From a checkpoint of a small mixture-of-experts model trained on Wikipedia.
Training: 503M tokens, 2788 steps.
Below are experts of layer 4 (counted from 0) of a mixture-of-experts language model. Rows are named router (the router's row for the expert), down (a neuron's output weights, with its number) and show model dimensions 0-127. Each number is 500 + 25 x the weight over its row's rms, rounded and kept within 0 to 999. Numbers have three digits each.
Before each expert's rows: a language model's description of what the expert responds to. This comes from a sample of Wikipedia text that the model never trained on.

# expert 47
It responds to: Table column headings and award-list words, such as A|th|lete, Year, Name, Candidate, Won, Best, plus capital-letter word pieces in names.
router:509512506529514463531509486478510508494462514542508467519531500506494550544483502473484466537489487470541497515483442453487463505497519518457479487520521444494496509501513493481455458505490458475531457508474471532508531531506510515494485471518450528493491505536530541524499501511502462453482527469524500501479446495500512515514455510476524511478505523511487479494469473481512542503513
down1:494527471492503468512470469508482486485499512508516531443472492464475515527504530506536532508443481469467513509520481483511467442526477482513461488497477498483513506505515526498495491500462502486460455514515526505492487548489472527542485475473469540520492522522484483458517463487504439463467510505490464482531482476485477503469463512468471533525491471476498516490491504494526442469500
down2:476486507505457519496564480500546517543489501516554473537518494495468510470470490449521496455537530523494490494535523499486493477488520510512507483472513526492501503472537457519500512482523507470526531500526485511479471490557480491552507481508512502490527464514563479517501528510466513500471480481511508463547486535529489488478527502494529465471489463462502492516470479490483534529481
down3:527481502518494519510523447499468483495541532454445512491515529499561477506516524487517468486465535507519495475496492482483514485470546456522549513522514507528478505474511468482503504518537467473485535499501484513461460497492488508513497495462487474544521474517497523503446506496488483458512460541479511523498493538486496472486485438566504520537504488522484505500483518516502478517478

# expert 3
It responds to: Field-name words before a colon or in table headers, such as date, length, Turnout, Position, Website, often in infobox lists.
router:488499527518518464515480480494488485534529460514476490513510471507438482502542495538518498490533486530498453524493487485509517502502536516514498564507520515486510520546481493513552466492547493496521456486494507539535527479489538512495535461525456538473513468498502528515448498476521516538499504484522512558483482479488483521523517523492460461474508506504496502484461477488508523543524
down1:467467506515489532446546478530481549510533486494469523534492463482507489519491499530522538465506534507502501507490498539506459508510510479445499538517517510506503515509480501537507506491522502472429473493516467514517509485482522471522490502439519556519507468519493521537499439501476494478510471502480497536513494525497520506528556473508511497454491546481503494483518479510522487527530
down2:506491495514467492545523492521505438526475512463519502504503484515490485505507497457488458516518491548436549499489484466450523524505455564463472506493531534510515495500522491501490466495521503517518536502466472526497479518502474486529514546509492516521505481463511497463487461486474524452460491502491536480446509495483450476473485492489505491470531511480471511503511503496482504534467
down3:476493504455541518532551490485559520525491529493535536476565478458455510515468509508505491488464453502513487500504494510457465523471511492509554472503525527481475493517521524466489537499524528481487529519499507514472482480510471522519475489497511496519512476559512498474487485525535472473547491515482520491542490487501460501523467509465497503495510540521518547501502491500528464500514

# expert 19
It responds to: Field labels and headings at the start of infobox or list lines and table headers, such as Country:, First flight, Candidates, Votes.
router:464522534491526508538489493524530458513563477501476478508517455526491495507508521494507540501530499507487453499515510529522534488506506519551435482474519510498500521486468517536528496494529522509515481500506500536527512482453528520503515469473459517510486506492500489540473447520513494545489484523505490483523522481524490546521528500466489492476500491460464461489505502482515522581482
down0:474477468486493447508520514521485484458499514490475499468505505479511494513517553447496484527496491464538494446515471467469547505482477517482520540517455505500465537503477509548476528456474484461460488503514496492482517460522503454532482488480514483477514515515552483505516499517482497532515494477493518484506539472448529506513490454499486532498483503549527539502481480496503528506522
down1:490510498527502518528505481504544497550504481516538513466465484495509548513475515526458568472531509475471507507483474483478529477500482521529519531517504487559478488502522561517534507478501482524487467480515515519505510501494487491490485435491476544492515515541471523511485487538517517554490440467472500507456495487496508504490478527495531494524497478491442511484486502499476459505493
down2:492544483519508528507451492499496487519500447521490507551461539526529477477493498487484472521516498537523502465448559484529530511487518511503493480511498492489505488508491496493503502467478458480496469482524488485466471470486515511506521503500471520527517543463489507511537448478515467445533504471512486527500469513499512474478504485478585448536504512492496499489480465494488543515522

# expert 37
It responds to: Capital letter or opening piece of a surname after a first name, as in Simon Y-ates, John H-ocking, and prefixes Mc, O'.
router:508508489486496516492517559482486471498475515460506511495511493520467537506499524517518497509520489525514499494494504494499511512461485463491559516495483484460517482488516525542510533515504482540487507486463491484485498474494452493500525473547553480525527525487536453503533500533502498453537509486516517507549492483463493546531437448502543505517522489515529487542511518530537530478466
down0:520501519499507504461488474465466548510513527531499482487488496501457501490488511522491458489478569470434509445474499529509485464511485486518491491476532496497521515475535504512500524521466525478512482486496493488461496500489465465473465531497517549514505471520515546488454471496486481491485489486490513468503504489523505483487514538532438484510499538482469504553517499478484458496558
down1:506503530530491481492549505464501467505496519467509501499469505488530516493473493491487532496528476472507459540511510446530503548543485490505482488498491475511453428546518536516538514512511525523454512484492501475528455527475466504518533506462489530544525518470477516483486548525489514490482496503530503454476486472515500546527465513458495485501509477531536518503508497469492509498491
down2:483494489500502542493505447509491492476452466493482500498498459472498489478517453498511478582462541500450512500493515507501529508491494495479503544466507514517539454503523546474485529511494515512500477480481503503535491487452498558494526526494481498492547533482471437515467491525534488497518462483532499518548514472471537500521482503484503550498507518499506477490507509525482498485525

# expert 54
It responds to: First pieces of words after a space, often Latin species epithets in taxonomy entries, like an-gustifolia, tra-caxa, and tra-ffic.
router:511511513492485493488514491511537543558504531468512478470521480529467495469508478496568529516516547503493544479488513470474535527495521484522511483568472488486502499530519520508494548478515501467475539469466460513529512470491524492503463474499516540489494511482489483467537549526499489481476493489528497493482533510498480529550495454502532520502489500514497487484497488548502528550487
down0:493505543533492515514497520487540477484485494497496480466504501478502547490488486478545488465556549517450495485500513512496523483497479504469510506513466492488530446494473476477488506491481452534510514496497534457471518497499524542444491524501504511491484491535523481507493449513482477521538469477512506442465518536529479557485524517510551496449487476510500491492522498486470469471513
down1:465526507531480492451514463512506502504499505468442534503485498531511481500487499542458457493513441540527518518459507548505493458459509471503534495459465487521509497481523508467540494521488550509569497527492549484471517518492465489490501524495455505519516487539541511494501487456522503468545521509482547470499489521505480494480488497501513529518510520490498511496493510503520478507518
down2:512439516458514552514494529477450493544535525522534473507494490471522507467467487468489517495518501552507452527497482512520460506475502493476482508471549479497513471520496542502499483529434539524488509459518500472505490498494501507490479504544500473542501523488479520499494486497523495476516516489503485564548513538519456471451505500521517504469496498519477501478516496493501457504501

# expert 30
It responds to: Inner stem pieces of Latinate words after prefixes like con-, inv-, conf-, as in conf-ig-uration, inv-as-ion, Cont-em-porary.
router:458470439484542497490499508468519487513498553527492473465506477459490529475474484529476496522487533441531511492506471480512483484496495519518483511497471512528512516498461501475461540498497487473523474499514552537488484495538511486455492531500462482493503495518484510443482496544493473523485501543501454502501533502503487492486504496543522469474540502501539529510496531509439493470516
down0:516499528466495503489535494583524516469520509505500476510485526534472490527495539548465507510476497553534553498473481484492507524514493532498466500504514520501508486524493493463511502488507513509467525513513488503513516488554493506513475498554499506528541452525514511537501466503536510537435549517491525503515538501537472440498520525510508486509523499502506504490533486500473530466525
down1:512459495472498553442474491487526535499501452505442533525540493515470485481490504493500504480493517483481502493529500521464491503509537517545479504494453482461495522488445463502490433505504493513501476516505546507492510508453496514544497532486476501501489520502530485438511488478528532460497544514525498500525537487486472509478511510508491529511511504481537509524477539466504457508474
down2:486496475474498531525475524485499546475532481499470510524532465525494524484451514529549467486567464497519527500508464519504487481488547518509476515497495488481536529500525520512466500507513494474516458477527461479494515537519489504524485483537502507528468510477495507521500533456524544498477529466536506489481480544521457539499544481516460497494490528497438511486509465505494515497478

# expert 59
It responds to: Middle and final syllables of proper names, often foreign places and people, e.g. Hamm|ers|mith, Buff|al|o, -son, -ston, -ington, Lak|sh|mi.
router:503486521449483462515458506501475501513489474456524488496484498561470520496548459525491513483460508514530509487528468548498516519501494479478517485506551488473461512508542520530483500504477488544501472533464501494509507496503470470537543479511519501495488474497523496525521504492473483507485513519505504478504507474443529506514525560468462559538501516510511491540553518514494478495468
down1:532468485476503514485515500504533480500511494544539509496513477519498491494465466524505530480488508439489495503468481491490545549492465460514542523490514494491510528491524499491487472453475485500571481489507483509492499495530499449519458498494514473495476502464496493502465505501490517500489483475498522520457526505524506453554486522481455489549457499511527503546473509549463524454516
down2:530481499510497520509469502496514503460501519499494501499495475460499531512533519513467466433532518500507545516493496464558473477483515489533518476502512495507467494522533513506518524575480479459491493502498535479518506489537538515488518518479497473495455489499467526502486495470525474521479520481504454459494535433480487473525488510554473484490479500528508482508515526443526501469485
down3:514476523498544499514474494502550499488459444467499498494497524501520481509512527498492491470546457509502468501469469478542483482462492492526502538487477472514478521479491464520522494503510523487480497455522486463507468469488530524502497505455468454522469454459510472514525486511521479489432534483487506496501540507495491517557513511500510458452500469473542495488472498513513526492534

# expert 51
It responds to: Colons ending field names in infobox and taxonomy lists, such as Class:, Succeeded by:, Family:, plus the and was in prose.
router:471510480504463490554535499532522458496504523507494489547497485479526510471526526519518525503530499504545513483524483469542499501541503495527500486512490506491525514445499527510505530510467541506508461486485482581535474484524505504524478485500481497482466498526484497527468503460452475503518499555461501471496524462501492493486517471523486493538508531510559477513518509486488525552518
down0:436457522509501481509504488483520493516501498507542474471462487505507493490499495528481502491508460485464458503533437495469499411534522540493534519492478536458508496492453497509492488549533543497519473535516533471512513501488505479491515486532526469521498495465494481458453514505486502507518511497485503507531467504534521503467454511536495488517504496507492546531512506506501467501533
down1:454488525497540491482460472511511525483487520459509468454476492493502515471515505512489483437516453466515524503447532511462517480523556508542511475487527504515515499491497525510492445495485508482524490493483489508435500490459463491511508521471516547483505501485505505507538527507487494465532537503508473510489490537514517528518529458527498503452479530518497452494484491498517526506549
down2:513522497540537506545540506473530535453474490463461459523473474540463492503501498475519458485542501445517504514538516483514531508489476545500500479527538510504482435505485520468493494449526524487548515522503520498489480512485508476506480479493494449460500479502520507538527493516485514481478500505471500486474512492486504528515501507487479467524473480524497463506478462509507558524473

# expert 15
It responds to: Middle or final pieces of abstract Latinate words and common nouns after an article or prefix, such as as-cent, pre-vent-ion, number, debut.
router:505487474526492502508523466527498492522535508545508505510493468494544469523468515469500504469477479492521479513547468467506481485480533552466490515531477523549489457451466502459509498548528471550464469490496489510525510472539483520460529518488521500484483494527501497523522498496506541507519512461518513520512506543483500522478560534522491500457485549486501459508520494500517498498529
down1:525503501456487512521484520492462541517506480556534474516493544489494535468479484488507512493491480506514485491479482517471503479506522465451552486497519508532490486529480496485483423508501499530523494451516528529560481505454526529529523513467499505545518482536509535508505472501469512482511534506515496494487484541508485503483509495487500495490550479471544492543540498457486481517464
down2:456472510470495512490480506498491527517480454500520479496467512518506522481485493488518485492570470492497512547474500530503473498485540456519524469482485504453510509481493487531503491544497520479549500495557460507497552462521555503495528497528509489509495492467457507522550503480502522492463534496518476466554504465510492479540460485502494524491481541534480507490522509496510463500469
down3:519520485490473501539468521490480492532475511510486462489509494495509480511499469560480553533516486498502488451505491473499494510497497479443509493514490494502531518496540505540490537453483499524496523498458510505500439503517509476496506504493481506477502491436545536463479488503517502469532489493491473495507474501433487481501506483503564524496489467490543498552478450525466457495508

# expert 52
It responds to: Stem fragments within longer words, like ount in accountancy, conom in economy, ult in agriculture, and organ, cont, imp.
router:505511483480527553456485496484505475499560514521518515449520483474488509519481526495478503491506501449521534487503475450461504497470512509472530495494489520523504498506484521537520512543550515482466504514493496488516513489548501531469491539456495491448544493466481496483504484519520471514510508513501468527491516554451538513511490461473517449460539506501503518487520513532528513494535
down0:499527495492534490498470498542534536480471527455497480455515538502468462516543538477476514480494535527479507465520480482486483530533492533502521504528461501515469493498468487509509503511545516528496501497458529506551518446529477451492485471509489460520487504488468499465502519492517468494528468503466513501495479523535472501467532520523513540448518534501503503487478503502477549494534
down1:470498502510487497497485519480464508503544510535515511459511518503504493465460509508475477478508504485502479501447545524447513500520504491449476530486468519494529524497460470466505460486512502540529517540542514494517444550510521472532521470513486472495487527524536497515489440510490493490484507521536517508498485495536445492523468495448488528545506520511475516515493493444493497514517
down2:520514460500533505513532488455427530507503502525441502491517507502499471559542539500508515507508508488496515464513486505542513488516465526481503498506498481493531492450479487504469506518488504476533505484503520463505514455565550534481525485508525502469465518526497482492476505508476528460477487531500515457488538530494509495480474497517547476499496493485455561460501495494510520507493

# expert 36
It responds to: Prepositions after verbs or nouns, like in, from, with, by, and closing pipes at the end of sports standings header rows.
router:517534459498495480502473498528498476479498458549475513537465521479516486505509479466517562478510504523530468552508547536537512533446505491495481490453507536514469494529473519519510508555492506511486518530488508488476508465485542463495508540503493485495463526525470474484552532472487518533493467488499480476507487485535477492500513526481459473516508484462480508511505486487510480455495
down1:494502523466514531558496507525538508495492545459525488474498470498486545484482480534470488484474508543539481509475516500458513495499455507535476509518567504515500486468487485517480476473503554464510493476500474521505494516468534498522483514483534511478490525501541516495509535460558475504485501483484487472494488462546467505530524448499496490510517500467518491493547473471509521505537
down2:502493483504531490501500458505509474443465490469487530471503508512516467505557511498516494483457449520469497511452507536545527508528512532494484496541509483519515433491485559528532528530507468523461472509485478494485503484517470507501492492505516500471512504525528517516521533560469471505520497486525471492491500451476461482508520477490535472489525490491482530487460489489509500481549
down3:513516503508505478473517467500516514497470483529515476511473478484526486523484468497509495534506499532561482508482528476517516450456500493523493530473487504537554442486480467491521492507500492533490481501539525523526484462474494506459563510504545504488469507521526512507467492486475535504483521505501466509495468508556492522465530465488548462464491486514486558497524474515520496537519

# expert 12
It responds to: Final vowel pieces of Spanish, Portuguese and Italian names and places, especially Sant-a and Sã-o, plus de, del, La.
router:514489525492526506523449497464525539484462470469539518516532494481483486512469488533491524523517510506486525462466539458503505535523498475462508509503520487484509505475547517529542476462491525522515519513490487481484532484509487486530538506480469509493504479489511466469467497531457512490531506466471491499492525460452494499469482533539462453538490468542466518511526493494530497461532
down0:541456449516489517471473448486513506519482527485469526482493519513495503505521466460535520469507466478482533511483488566490509477521471484495506470525468515485501469447493535535497528458515489496498484531513513494504492502527504521496495497485519495456523481472501489490531553478518458429504487541516511508497530496531541512489511504478502497510532541507509495511541482549547491480480
down1:511472531495477510510448526489469470465468465511492492488501518462471524497483461493485511539515548491476539498494466458519509514496540515520527472483516497486498487496483555519517501574478486501514515521501514495498503484478532499501486498522493537499513484484542507504522491534476519510503477475502483463492536475471428525502474466522472541464465487540481495478513469498529492468559
down2:492483500476469494455507506485493515497493514473480466532487519461491513506535491470554528523550514498505507527494512512499523459490460496497465484485519530485504512523493484473514517494540435529528486513484526488492527522537522491462505516556476547467491465529491487471464540502477432494510473485511485541493545506490529504475493465551491469507485477528496489506540475502488527499533